Weights of a small mixture-of-experts language model, trained from scratch on English Wikipedia.
Size: 11 layers, width 128, vocabulary 2048, 30.7M parameters.
Experts: 160 experts in each of 11 layers, 64 tanh GELU neurons an expert, 8 picks a token, a sigmoid router.
Training: a variant of Adam for the experts, 6005 steps.
Below are experts of layer 7 (counted from 0) of a mixture-of-experts language model. Rows are named router (the router's row for the expert), up (a neuron's input weights, with its number), down (a neuron's output weights, with its number) and show model dimensions 0-127. Each number is 50 + 12 x the weight over its row's rms, rounded and kept within 0 to 99.
After each expert's rows: a language model's description of what the expert responds to; "comes before" lists some tokens at least twice as common just after its tokens as in all text. This comes from a sample of Wikipedia text that the model never trained on. Tokens count by the router's weight.

# expert 16
router:53 39 44 58 47 46 49 47 70 38 47 58 34 27 31 53 48 44 55 38 40 54 77 39 57 52 44 70 44 64 54 32 46 37 53 50 59 60 33 53 34 41 38 56 36 60 41 77 34 53 38 58 51 50 53 48 29 49 52 63 31 58 24 50 41 55 71 58 50 27 57 41 42 67 47 61 46 41 51 77 45 52 62 56 64 49 33 39 32 61 48 37 57 64 32 70 53 59 31 56 58 30 45 36 58 38 23 60 58 61 51 62 38 65 53 39 47 43 43 69 45 41 62 54 55 58 51 21
up0:71 25 54 46 53 44 51 36 50 43 57 44 42 58 40 56 43 59 42 64 67 60 35 43 24 48 55 55 77 46 50 57 45 35 48 59 66 42 63 62 38 54 43 61 59 44 54 56 37 16 23 50 74 60 57 37 48 32 49 44 31 35 55 57 51 53 52 30 47 31 70 48 42 68 59 54 48 50 73 66 39 69 42 47 48 53 45 48 57 56 51 53 67 51 51 31 66 60 48 47 52 72 56 45 52 52 29 38 75 44 54 52 39 54 31 62 51 45 31 68 33 43 52 74 51 42 34 47
down0:53 41 55 35 41 35 30 43 50 50 68 61 49 51 58 46 64 44 33 32 36 35 34 72 49 51 52 47 54 62 38 54 47 58 44 48 32 79 48 51 57 57 55 37 77 47 68 50 54 61 40 51 48 53 47 64 52 60 60 63 37 73 58 36 53 60 21 47 49 60 54 54 46 50 56 76 63 71 74 35 61 38 40 33 66 28 50 37 50 71 59 74 50 44 46 36 50 64 37 31 32 53 24 49 55 57 57 51 47 38 38 50 39 28 56 29 59 70 46 48 48 51 53 52 60 46 44 44
up1:39 35 52 38 57 51 53 54 46 44 73 63 63 62 47 56 59 73 42 52 37 35 48 47 46 49 42 54 68 56 52 28 43 46 57 62 61 72 68 36 42 56 44 60 60 84 30 55 31 40 44 42 51 57 16 41 32 52 59 58 62 44 38 31 54 61 63 52 50 38 46 54 47 45 43 69 46 69 76 56 75 35 62 46 51 28 44 42 65 54 28 49 21 64 47 61 56 56 47 57 43 44 46 36 59 52 40 49 56 38 55 64 35 59 54 43 25 56 60 65 42 46 66 59 58 40 46 59
down1:59 46 54 31 51 57 57 46 59 36 43 33 57 40 22 75 36 53 63 37 49 64 69 52 44 44 60 52 54 62 27 63 59 32 59 47 58 45 61 55 43 36 49 45 47 12 42 56 76 56 54 40 48 44 53 37 55 43 69 54 37 49 92 43 65 38 48 59 48 37 52 39 60 44 45 54 44 47 56 57 44 77 53 57 50 55 52 45 36 48 51 71 46 73 60 65 41 49 41 45 34 53 62 76 50 62 54 38 44 55 67 50 57 42 50 60 51 39 47 37 35 49 33 45 40 40 49 22
What it handles: Pieces inside personal and place names, such as Desjardins, Rosalind, Sylvester, ville, burg, ov, and given names like Thomas, William.
comes before: "s", ",", " (", "o", "ov", "'"

# expert 1
router:47 48 37 38 55 53 52 58 67 55 56 50 74 40 32 25 61 56 66 29 42 57 61 45 57 36 43 66 61 56 36 37 48 52 43 61 51 64 33 56 64 53 43 49 62 63 39 59 65 59 44 53 43 40 55 52 45 44 58 68 47 51 34 23 45 72 66 42 60 33 69 52 41 41 65 56 66 42 45 61 67 60 49 40 45 35 47 62 35 37 59 41 56 49 33 78 75 27 57 44 64 69 47 30 47 47 48 42 58 62 26 51 27 64 40 49 51 57 45 62 43 51 37 58 34 46 30 34
up0:52 18 60 61 49 54 26 48 60 51 23 52 38 56 45 71 53 48 63 41 56 57 47 49 49 58 39 54 56 52 47 50 72 62 66 42 37 57 62 42 49 48 53 33 44 55 43 59 43 54 48 59 60 46 41 42 59 61 65 34 64 69 46 51 39 53 52 41 46 51 50 45 45 47 47 51 59 33 52 45 42 55 54 26 42 43 50 37 56 56 71 60 39 82 48 46 48 45 44 77 33 48 68 68 78 33 51 19 47 44 37 53 15 51 47 51 14 70 43 46 55 60 48 54 58 46 63 63
down0:57 44 56 68 41 50 43 58 46 71 35 54 54 55 71 49 46 58 32 42 42 64 53 50 52 57 35 68 25 49 76 51 52 56 59 50 76 65 50 39 50 48 43 55 55 49 39 51 74 64 21 35 59 58 38 62 72 54 40 51 66 56 36 64 44 56 37 43 45 55 46 42 43 19 29 41 50 63 59 71 59 55 57 50 42 56 39 32 35 70 58 58 51 54 41 35 62 75 32 53 39 40 61 45 38 29 53 53 58 46 36 33 28 53 49 37 60 42 32 60 60 45 61 44 71 46 53 43
up1:61 45 57 50 39 62 60 53 60 62 55 48 38 56 57 70 46 56 63 83 62 65 60 50 55 51 37 50 54 58 56 41 39 57 45 56 48 54 57 56 44 63 29 56 48 47 45 54 64 64 28 58 65 40 44 38 58 62 76 48 48 57 65 36 42 50 57 41 47 53 66 73 48 49 45 30 21 47 38 55 22 61 44 48 30 35 52 60 28 44 56 22 61 45 42 60 35 61 50 62 62 47 59 41 35 42 31 34 60 41 50 62 44 49 48 20 51 72 54 50 24 63 65 44 34 39 41 45
down1:35 78 50 53 64 41 33 44 49 34 53 39 31 63 48 58 26 69 56 51 48 54 52 57 69 35 49 49 52 46 56 57 53 39 37 56 45 49 66 45 43 59 42 47 60 56 47 23 44 28 35 55 57 63 49 74 39 57 51 33 56 61 44 53 56 45 60 27 52 51 57 31 45 17 39 40 44 19 61 53 49 49 36 61 45 59 81 73 34 43 50 65 60 38 23 45 42 64 51 48 56 33 45 50 48 54 59 56 54 78 60 55 51 45 57 62 49 49 50 69 48 46 51 58 68 37 64 58
What it handles: First pieces of verbs and adjectives after was/is/which, especially f/fa openings like faithful, confirmed, fell, facilitated, plus -ed endings.
comes before: "ed", " to", "ly", " by", " in", "ct"

# expert 2
router:57 59 40 41 53 80 61 43 56 44 57 66 44 23 34 29 26 54 76 49 32 46 72 48 43 53 48 63 53 56 30 27 52 39 33 33 44 52 45 36 43 68 42 64 59 63 37 53 61 63 47 51 44 33 49 43 36 37 49 70 41 40 45 26 55 70 49 50 39 54 70 37 39 51 46 48 42 49 47 59 53 77 60 39 51 61 34 63 53 49 52 39 53 45 34 58 60 50 45 56 68 45 42 40 49 55 18 46 53 60 38 23 31 47 35 50 52 56 57 50 31 58 54 41 44 56 57 35
up0:59 68 57 71 51 55 53 57 44 42 64 28 48 33 48 42 48 45 39 31 62 74 60 51 37 46 58 35 33 40 62 47 42 62 47 52 39 65 46 67 49 63 46 37 29 45 49 50 45 58 57 44 61 36 73 38 31 62 56 46 53 49 48 52 44 55 53 71 45 50 65 48 48 56 17 41 52 54 51 51 34 59 12 35 68 35 41 42 22 73 60 49 64 39 47 55 39 72 47 53 62 47 64 31 48 46 69 45 29 53 51 50 39 54 53 54 60 55 51 83 56 52 47 42 41 70 55 46
down0:56 55 57 60 35 19 65 43 40 47 44 36 44 67 56 44 66 49 46 60 43 67 46 35 38 42 43 43 56 68 55 52 50 20 70 58 49 50 38 41 49 70 49 38 47 54 44 52 43 41 42 41 43 62 55 28 33 25 85 53 59 49 59 54 58 56 54 91 41 40 39 61 67 45 57 40 39 65 51 56 66 61 46 61 64 37 40 41 47 60 40 54 45 39 41 41 38 33 62 54 42 56 53 54 44 47 26 69 58 47 33 63 61 53 51 45 38 69 31 59 63 48 39 72 53 41 49 53
up1:57 64 21 33 41 69 62 53 55 48 35 59 38 44 47 52 28 58 55 41 35 56 47 49 40 31 42 38 48 68 68 48 61 53 40 53 55 62 62 72 55 39 41 62 58 50 42 70 46 59 42 40 48 46 24 54 54 48 59 32 69 57 61 52 59 46 56 39 55 44 28 64 49 38 60 48 58 51 50 70 48 36 44 36 57 64 41 54 32 33 61 47 25 77 30 42 56 45 35 45 52 61 59 34 42 44 51 30 63 43 59 59 58 54 46 78 55 62 44 55 57 56 66 21 45 55 63 28
down1:44 39 35 59 58 44 52 38 51 58 57 38 61 53 60 35 39 54 41 35 46 51 46 52 43 44 43 63 63 56 48 67 50 41 31 79 17 48 35 58 50 41 49 26 71 59 50 53 70 42 56 50 38 41 61 62 40 73 47 56 44 38 90 55 42 35 48 53 48 65 50 53 65 66 55 59 26 68 64 41 57 32 63 36 47 45 52 44 56 56 38 41 49 45 48 29 74 35 34 65 34 49 61 55 50 52 60 68 60 51 55 66 51 53 61 46 56 64 35 53 49 40 57 19 44 36 60 44
What it handles: Verb suffixes like -ed, -ing, -ated and particles after verbs, as in suffered, released, made up, working out.
comes before: " by", " to", " in", " the", " on", "ly"

# expert 54
router:61 42 30 49 50 43 38 41 59 39 70 45 54 33 45 45 55 45 58 33 37 44 51 30 37 34 49 47 57 61 30 40 58 63 44 51 33 52 44 74 55 65 43 53 34 48 13 38 50 48 58 64 45 54 53 69 47 31 51 75 39 44 45 35 50 63 68 50 35 30 54 47 58 61 61 48 68 39 39 58 52 68 44 43 72 39 22 49 66 41 43 43 48 36 41 68 41 48 55 42 69 37 40 43 49 46 32 42 56 66 59 63 28 57 47 47 48 81 62 58 41 53 48 70 46 43 53 40
up0:64 33 47 44 37 56 50 56 33 46 48 42 40 48 54 37 45 45 63 40 57 46 59 34 51 36 51 47 47 65 40 58 53 64 33 40 29 37 38 69 49 54 35 42 56 71 63 43 53 73 54 67 48 35 49 62 53 49 65 25 46 44 28 50 28 65 53 41 36 57 66 67 71 65 46 51 44 67 52 48 42 59 23 30 51 41 35 46 48 53 58 40 56 57 46 59 57 48 72 57 44 40 37 46 54 60 45 43 53 20 41 35 22 70 62 71 36 58 52 59 56 63 41 66 57 63 42 74
down0:25 26 65 37 53 58 64 76 46 29 51 76 56 59 78 58 51 44 52 53 58 56 40 59 37 56 49 36 43 40 42 54 53 58 40 60 50 72 67 47 46 40 44 39 43 47 82 45 44 49 56 45 59 80 51 43 48 35 66 55 62 51 45 52 33 55 47 42 40 52 39 49 39 46 71 55 68 57 44 37 68 45 54 27 39 58 49 37 45 42 43 38 59 45 54 31 37 46 52 56 38 47 63 52 57 45 50 52 37 59 55 50 73 41 57 36 42 59 69 45 49 28 52 40 19 49 67 74
up1:44 31 65 54 53 52 63 52 41 46 49 43 48 39 36 39 47 40 30 18 34 59 64 38 30 49 49 49 35 54 27 47 34 60 45 46 54 62 37 53 51 51 55 63 52 55 41 52 34 42 56 50 37 62 40 72 42 37 44 41 43 49 47 35 69 63 64 51 64 43 44 61 39 38 63 74 47 49 45 52 58 65 45 38 64 69 35 39 69 45 47 45 71 63 66 82 60 39 48 44 51 72 75 26 53 77 39 54 58 47 52 48 55 62 39 67 44 42 48 72 36 44 44 56 38 46 42 34
down1:45 51 53 62 66 35 74 59 61 44 67 49 62 47 53 45 65 53 35 68 45 40 50 51 43 62 60 36 40 44 43 50 45 43 57 41 41 57 47 53 39 44 63 34 56 45 34 67 55 62 43 25 42 56 31 44 43 39 46 51 59 65 65 43 32 44 50 35 57 49 51 58 27 45 68 25 45 51 55 68 51 49 44 51 45 27 28 40 56 52 46 71 30 49 46 44 41 52 46 36 67 78 49 60 52 45 51 55 56 82 27 79 47 43 72 68 81 61 54 59 59 36 37 43 43 53 42 49
What it handles: Article after is/was in opening definitions, e.g. is a village, was an English club, and commas or line breaks ending list fields.
comes before: " ", "-", " by", " U", " American", " United"

# expert 59
router:62 35 42 36 60 58 37 55 52 60 56 68 69 47 44 37 61 68 58 39 53 44 75 62 47 59 67 66 55 66 40 41 51 51 49 48 49 58 37 55 57 54 28 76 47 58 29 55 43 33 58 69 58 46 64 59 47 28 52 64 38 42 52 50 47 57 71 50 37 33 63 45 51 57 48 43 47 56 35 67 26 55 47 22 57 74 44 61 47 31 40 29 49 51 38 56 55 55 40 61 52 52 63 52 34 63 43 39 59 63 35 34 43 58 32 51 43 57 36 58 22 63 19 51 37 48 56 49
up0:66 52 45 50 44 65 56 37 56 27 45 45 59 51 36 68 49 58 35 61 50 51 47 58 57 30 48 70 56 37 57 37 33 38 54 53 28 55 49 25 47 46 43 52 51 59 45 40 57 36 63 34 76 37 25 30 61 58 53 47 36 53 52 61 36 50 60 52 32 36 40 49 71 51 34 53 48 32 49 54 52 61 72 43 57 41 65 68 48 69 32 61 49 51 21 49 64 50 24 58 45 73 55 44 56 59 52 62 39 71 35 61 49 55 27 69 43 64 49 43 63 67 60 39 59 51 43 42
down0:54 36 60 60 26 47 45 50 32 58 46 75 45 77 41 56 55 43 42 55 44 56 52 39 61 48 44 65 47 43 60 50 57 21 37 64 48 55 55 58 42 64 40 50 49 40 44 66 51 73 48 48 48 24 55 67 46 49 74 55 56 54 53 44 64 27 45 39 15 50 53 37 66 29 42 64 50 51 33 50 61 67 58 43 59 29 56 70 47 45 43 61 35 59 72 40 49 51 34 57 31 57 19 52 42 69 63 45 60 49 39 63 51 48 56 32 53 63 60 49 67 48 39 45 52 46 67 57
up1:50 49 32 45 39 60 48 26 41 40 38 69 67 66 42 62 40 50 46 59 48 52 47 45 56 73 47 61 60 66 41 51 61 25 42 42 46 42 73 45 55 48 52 21 53 49 45 45 66 45 44 53 68 45 70 41 30 53 64 57 42 47 64 30 30 69 61 58 48 47 50 75 60 48 67 43 38 54 55 65 69 60 80 34 46 36 41 68 60 59 55 35 38 45 27 43 69 32 30 42 47 47 37 60 39 51 52 44 46 70 42 54 61 54 42 40 53 34 42 45 55 50 43 54 63 34 73 57
down1:30 40 70 39 60 56 51 36 60 63 30 69 39 48 71 39 53 52 47 41 58 39 42 47 56 33 55 56 62 39 55 41 33 44 35 45 48 43 43 46 42 29 61 62 39 51 54 69 63 51 53 57 68 49 54 56 24 47 52 54 69 57 59 56 56 51 32 45 54 86 53 34 43 65 51 46 74 53 32 63 36 37 50 54 29 69 36 58 40 32 56 31 60 64 69 57 30 59 41 77 49 57 53 63 54 61 35 30 53 60 66 42 56 29 53 60 55 62 60 57 37 46 46 45 39 55 40 43
What it handles: Digits and numbers in tables and measurements, plus adjectives of size, amount and direction, such as large, high, north, several.
comes before: ".", ",", "-", "–", "°", "th"

# expert 7
router:69 40 39 50 36 57 45 52 64 44 45 44 56 37 56 34 33 51 52 43 48 53 63 44 69 44 50 58 56 69 42 43 43 58 41 44 51 40 37 46 63 54 28 64 48 48 35 52 46 53 44 57 38 52 47 50 46 36 55 78 36 43 55 47 40 55 59 41 36 48 69 71 55 52 53 61 56 39 63 69 59 58 41 31 47 65 29 70 39 57 54 25 66 52 20 74 53 42 40 60 61 42 58 20 17 51 45 45 65 74 40 48 41 68 32 62 44 67 48 45 56 53 68 44 32 44 42 36
up0:60 51 40 38 52 48 30 39 66 62 65 42 34 53 44 59 47 41 49 57 38 45 56 63 73 53 71 47 60 40 42 44 46 46 08 52 53 45 49 81 70 63 33 57 54 52 50 49 60 41 45 49 47 43 42 49 51 59 54 50 47 53 52 34 49 58 49 53 44 60 61 37 39 48 65 46 74 52 53 46 39 57 55 51 14 39 62 73 63 43 50 52 37 42 72 67 28 63 16 32 56 43 56 38 40 58 56 35 54 47 31 40 42 41 56 71 63 64 56 45 49 50 42 53 48 53 79 37
down0:61 36 57 61 33 41 68 37 33 40 52 57 47 13 45 42 57 63 52 47 49 34 46 57 47 48 51 58 44 59 56 38 42 40 50 53 54 77 55 57 35 76 51 68 52 42 28 48 50 38 26 32 60 33 34 50 55 54 44 35 38 70 56 51 59 39 34 45 33 44 62 44 46 63 74 55 58 71 57 58 43 53 44 38 65 52 60 47 24 57 41 57 44 79 75 53 48 39 50 55 35 40 75 47 65 46 49 47 58 61 36 53 54 45 30 58 56 36 61 56 57 64 65 59 39 54 63 44
up1:67 24 50 64 46 44 48 54 38 51 28 32 51 51 73 38 47 55 33 63 48 46 60 58 50 53 47 53 42 81 53 42 55 58 69 36 46 50 52 40 35 44 38 49 55 70 60 57 52 57 35 27 56 32 47 41 48 28 67 51 44 55 42 54 34 49 46 55 27 33 57 51 66 69 49 49 37 46 56 72 40 73 34 23 45 74 42 37 29 80 50 60 51 38 31 41 71 46 52 59 50 59 53 59 51 35 48 62 56 53 44 76 55 48 52 46 37 42 60 58 51 49 69 61 43 39 56 55
down1:63 54 48 24 56 56 43 62 41 71 49 66 33 44 57 32 74 57 56 57 56 58 37 50 61 45 43 49 51 70 63 51 36 68 46 42 42 53 62 70 44 45 63 41 34 50 61 52 50 37 54 61 57 51 49 61 53 44 57 47 69 45 38 63 34 39 48 39 42 70 39 54 55 50 72 16 33 31 63 61 69 70 78 56 49 35 51 50 52 38 29 60 46 41 61 28 47 56 45 57 43 27 57 60 42 57 51 72 56 30 45 54 42 35 49 50 42 62 63 51 60 46 55 30 33 41 36 41
What it handles: Mid-word pieces and words about works and careers, such as publishing, released, known, award, role, often after pro/co/ex prefixes.
comes before: "ed", " as", " of", "d", "ing", " by"

# expert 22
router:62 56 51 29 54 54 39 60 66 41 67 57 71 37 39 38 34 53 54 42 34 69 84 47 48 72 65 63 41 47 44 38 61 53 53 38 42 65 66 50 41 44 48 52 67 69 31 35 44 41 60 45 52 56 35 40 45 45 61 53 42 66 36 41 48 65 66 44 41 44 47 56 46 51 45 51 43 36 74 58 66 60 56 46 44 37 33 44 52 54 60 47 68 44 33 69 27 21 33 43 60 34 58 50 57 39 34 53 68 67 37 43 54 61 35 43 49 50 43 71 42 51 42 30 52 67 52 36
up3:53 43 62 48 62 13 58 54 34 32 69 55 41 53 48 44 69 53 60 62 68 45 56 47 34 38 21 38 52 61 53 45 57 37 47 55 58 58 53 52 62 60 46 54 77 58 44 57 62 32 40 41 58 61 46 36 46 49 34 47 46 43 58 57 33 56 51 42 47 54 49 70 37 46 20 33 51 77 17 63 63 66 69 31 56 31 54 67 53 55 62 55 45 37 30 41 56 45 44 43 64 40 64 47 68 64 37 59 50 54 44 48 57 54 55 42 50 57 60 76 42 61 42 49 52 37 54 40
down3:61 35 44 46 57 50 49 66 63 47 52 34 35 40 47 50 73 75 61 63 46 55 76 57 41 56 51 59 62 65 59 53 50 48 49 41 55 39 25 39 69 68 53 61 52 65 47 54 64 51 42 51 48 49 75 36 48 64 63 39 50 50 57 54 49 36 84 26 34 49 55 52 33 51 55 49 50 53 52 13 57 56 54 80 45 19 55 54 40 39 56 46 67 46 35 42 34 55 45 31 53 48 63 62 43 50 48 29 59 31 48 44 51 33 27 48 45 42 51 60 46 36 62 47 61 48 44 60
up4:40 38 28 32 46 35 54 49 50 41 44 52 60 42 42 35 61 57 64 57 51 30 50 41 60 63 63 74 37 57 37 40 51 40 58 73 68 61 63 52 64 45 44 52 43 40 36 67 62 43 43 50 64 39 48 48 44 48 63 41 53 47 53 48 68 66 56 39 71 32 52 70 59 43 47 62 56 21 43 50 79 55 54 41 37 38 42 44 46 42 44 46 53 66 45 62 62 47 47 48 52 42 51 46 65 46 52 47 42 46 15 38 47 74 59 16 26 37 40 48 81 45 50 56 43 47 63 59
down4:62 43 64 51 28 27 53 46 46 39 57 81 61 73 63 43 51 62 37 51 72 57 60 78 55 49 36 54 59 46 56 41 45 51 57 30 55 55 48 43 64 48 65 41 67 46 58 37 24 50 42 36 61 54 56 32 53 75 54 40 74 57 53 50 66 52 43 59 42 61 71 51 27 41 53 36 49 38 53 40 50 66 51 71 45 62 57 65 45 42 56 41 45 50 55 43 37 48 46 54 44 27 45 42 67 31 54 37 73 24 41 64 42 48 41 49 57 45 48 45 47 49 38 52 36 52 37 20
What it handles: Final pieces completing common nouns, such as horror, story, struggle, and suffixes like -ty, -ance, -age, -ship, -er.
comes before: " of", ",", "ment", " and", " in", ":"

# expert 13
router:64 42 46 26 63 57 49 74 65 41 51 63 53 31 49 28 38 59 54 42 35 45 70 59 47 63 73 67 60 63 35 33 63 59 51 27 42 56 47 66 59 55 42 72 51 63 43 39 50 29 45 64 59 54 37 33 51 44 30 48 52 72 44 39 40 43 56 50 39 39 80 51 59 54 49 43 59 44 52 60 52 61 52 33 49 55 48 44 34 41 64 37 54 51 42 58 42 48 29 39 62 34 54 46 46 56 26 47 51 70 34 31 27 47 37 54 37 52 44 79 45 51 55 56 42 58 31 43
up0:44 45 47 57 44 64 59 56 38 50 50 43 47 50 72 32 55 50 56 27 60 47 60 47 56 42 62 35 43 37 65 47 70 58 51 61 42 45 55 36 49 63 46 58 47 63 57 29 48 58 49 18 36 57 48 50 58 59 65 52 58 58 51 61 36 61 50 34 72 46 54 59 47 61 34 38 50 37 36 54 57 45 49 61 46 32 79 44 55 61 49 67 30 68 40 45 44 54 41 41 49 61 63 40 55 58 28 73 37 28 56 75 36 60 51 52 67 25 49 80 35 41 51 45 37 62 21 42
down0:41 56 30 52 58 42 51 68 32 39 48 60 50 38 43 71 63 49 37 36 52 59 33 60 57 63 55 70 45 56 37 66 63 55 58 42 55 47 55 40 79 38 41 33 57 42 35 60 47 53 38 44 48 65 49 50 34 68 59 65 43 44 53 45 48 53 85 40 38 56 26 57 45 46 48 46 61 41 42 40 39 43 65 67 44 72 57 47 69 65 44 40 53 46 36 51 52 52 34 37 34 61 29 65 47 37 70 40 49 35 31 45 57 56 37 27 77 71 45 55 68 47 52 69 43 46 42 57
up1:59 63 22 57 43 58 18 57 33 33 40 52 58 42 62 50 39 63 43 51 55 47 63 16 43 35 42 45 51 58 28 50 79 62 78 49 38 41 56 65 60 39 53 49 56 66 49 64 64 46 52 21 40 45 59 73 63 64 59 46 60 52 55 58 50 40 53 47 51 69 41 49 53 47 33 56 53 44 49 63 51 43 41 50 56 47 23 49 37 46 64 42 69 66 44 44 39 31 53 55 65 36 45 61 37 39 52 73 49 43 62 43 70 43 44 42 32 62 47 50 53 43 52 28 58 37 43 49
down1:37 58 29 15 62 30 31 41 62 49 73 52 32 58 62 60 66 51 46 45 62 48 65 51 76 43 49 67 64 65 63 48 39 55 45 44 47 38 55 44 45 63 55 64 66 27 43 52 23 58 38 35 54 47 33 44 63 69 46 36 43 60 45 51 59 33 40 46 59 44 45 61 47 56 42 41 53 36 51 69 36 54 52 55 54 66 58 39 62 61 43 43 53 56 31 72 46 63 50 58 49 47 17 38 57 29 64 50 59 47 44 58 56 59 46 48 43 28 57 66 41 58 62 68 64 41 41 46
What it handles: Nouns and quantity words right after the, a or an, such as one, some, many, other, first time, best.
comes before: " of", " ", ",", ".", " in", "'"

# expert 14
router:70 43 33 41 59 37 63 71 71 44 67 69 62 17 47 19 55 63 65 46 32 44 64 48 47 44 59 57 39 72 18 45 48 67 58 42 33 47 36 46 49 46 38 46 40 50 47 47 76 39 34 60 52 52 53 37 34 43 75 58 46 60 55 40 57 61 60 67 46 45 66 31 54 50 44 59 51 60 60 63 38 56 52 37 46 49 46 57 56 53 32 46 72 76 46 61 45 58 53 47 71 57 38 53 28 60 31 54 46 46 51 37 38 56 43 44 44 36 48 45 54 46 29 54 48 60 53 45
up0:58 54 61 55 47 37 45 66 74 64 45 72 44 65 54 53 51 35 31 61 44 80 54 39 53 43 60 39 38 45 29 59 70 62 31 52 67 43 60 52 42 49 44 55 70 57 27 42 42 41 70 55 47 28 44 53 54 48 84 50 61 54 54 53 49 48 60 34 44 50 63 38 51 67 52 54 44 31 55 70 60 56 49 54 54 54 60 46 35 47 64 52 58 50 67 49 39 50 55 35 71 25 37 47 28 50 41 32 26 46 43 53 52 58 29 25 37 49 52 57 33 43 67 66 57 38 44 40
down0:67 34 46 39 54 45 50 54 35 65 53 28 37 62 63 54 36 71 47 35 35 33 49 55 40 53 51 49 84 69 77 37 62 25 52 37 41 73 32 48 42 52 36 43 50 55 22 49 50 58 51 57 46 53 55 60 47 38 52 50 19 54 49 65 61 56 70 47 43 40 41 74 42 43 63 49 56 61 58 69 57 32 63 43 61 43 39 54 37 51 54 35 68 37 48 51 81 67 56 39 38 50 48 50 38 44 44 51 44 41 57 50 41 42 52 48 50 35 79 42 65 57 54 55 50 52 41 51
up1:80 37 41 46 66 46 30 39 56 57 62 42 63 43 41 61 44 71 63 57 43 43 48 54 61 40 50 46 75 29 66 53 32 49 63 59 47 52 62 44 46 43 42 60 49 50 60 45 20 57 44 30 44 61 54 58 34 38 47 65 33 41 24 31 41 59 51 59 43 44 30 58 54 53 43 41 42 50 73 67 55 41 49 62 41 41 29 34 53 60 31 52 55 48 52 70 54 53 41 56 48 33 47 41 48 62 34 61 61 39 61 63 71 77 48 72 30 72 58 61 55 62 50 54 42 41 57 49
down1:38 58 51 54 62 39 46 55 66 39 45 49 42 51 47 65 53 43 57 48 44 56 51 52 40 60 62 69 62 61 29 49 64 61 44 44 66 54 58 53 35 42 60 50 35 49 59 38 52 42 46 47 50 61 55 54 35 41 40 58 46 60 33 59 43 58 37 52 61 50 60 48 40 68 68 62 37 32 84 84 44 45 59 59 47 48 31 43 45 24 40 39 35 71 71 42 32 54 49 46 39 43 52 61 57 48 77 60 63 39 47 65 60 61 52 35 60 22 58 41 42 36 27 29 25 53 36 66
What it handles: Object and possessive pronouns like it, her, him, his, plus numbers in tables and prefixes like pro-, de-.
comes before: ".", " |", "°", " was", "duc", " is"

# expert 39
router:60 51 30 44 40 52 42 62 61 43 56 69 53 47 69 49 34 55 52 36 38 46 63 32 43 47 55 46 82 68 24 34 50 58 27 46 36 49 74 45 57 38 25 66 37 52 26 40 55 56 72 57 55 61 40 56 44 44 42 67 42 73 37 41 32 62 49 59 45 43 42 55 47 79 64 48 50 53 49 51 49 66 45 37 43 47 39 42 68 49 46 36 34 42 32 71 39 33 50 46 60 39 33 50 51 42 31 51 31 65 42 50 42 54 57 64 30 56 36 62 41 58 41 44 47 46 38 50
up0:77 45 53 47 57 56 63 47 56 64 53 44 28 43 56 56 43 41 65 68 22 53 57 63 54 54 50 48 53 43 48 42 28 39 55 56 55 51 54 51 63 40 47 37 54 47 62 56 38 33 60 72 40 50 45 62 45 47 48 75 62 65 46 50 46 59 48 60 50 55 55 60 65 62 37 21 63 48 69 46 36 46 47 30 51 50 41 52 17 44 49 48 61 39 36 47 50 51 41 28 61 55 58 50 28 51 53 29 81 38 51 53 51 58 54 60 30 35 55 23 58 56 79 33 45 51 76 42
down0:48 62 43 53 58 47 38 43 54 45 53 63 46 54 43 58 43 64 66 53 41 25 47 45 70 44 49 52 71 38 53 58 53 41 50 42 79 47 34 51 52 60 44 26 43 41 51 46 33 53 77 64 57 45 45 58 57 58 46 59 69 67 49 35 43 49 53 64 41 52 40 60 56 56 50 64 32 51 63 56 40 52 29 51 40 51 38 44 59 35 51 49 71 13 36 53 46 71 35 34 30 37 66 50 61 48 43 27 33 81 39 55 56 41 66 67 58 36 60 62 69 30 65 53 44 40 41 58
up1:50 56 54 65 31 49 41 59 44 38 55 61 55 33 39 52 69 50 58 46 46 99 39 46 62 76 61 71 47 72 59 53 39 37 65 60 42 60 63 29 51 28 42 60 73 39 24 40 54 35 42 38 45 61 31 53 45 49 57 66 49 52 40 46 45 62 61 41 47 51 44 62 42 51 54 42 49 51 61 48 38 55 64 50 49 54 54 52 52 55 35 55 62 36 37 33 72 49 46 62 57 53 45 53 40 54 55 78 37 62 66 48 61 43 26 49 39 57 38 51 33 37 47 51 50 54 33 36
down1:61 57 49 62 26 42 70 30 27 55 42 22 45 47 60 26 53 56 50 28 35 60 50 65 44 41 45 56 66 70 38 65 41 57 52 63 41 62 50 45 62 25 62 60 45 25 41 43 58 44 74 43 60 66 61 31 40 58 71 66 57 39 43 60 47 44 65 55 42 65 50 43 44 49 39 51 56 33 71 70 33 43 40 46 51 45 49 50 67 40 60 57 33 41 49 47 64 41 32 53 47 41 84 47 53 59 44 72 59 55 63 52 50 39 64 36 43 61 61 44 54 52 40 53 48 42 53 42
What it handles: Commas, and, &, but, or, semicolons and while joining list items and clauses: wine and beer, Manager & Bus Driver.
comes before: " and", " the", " ", " a", " which", " but"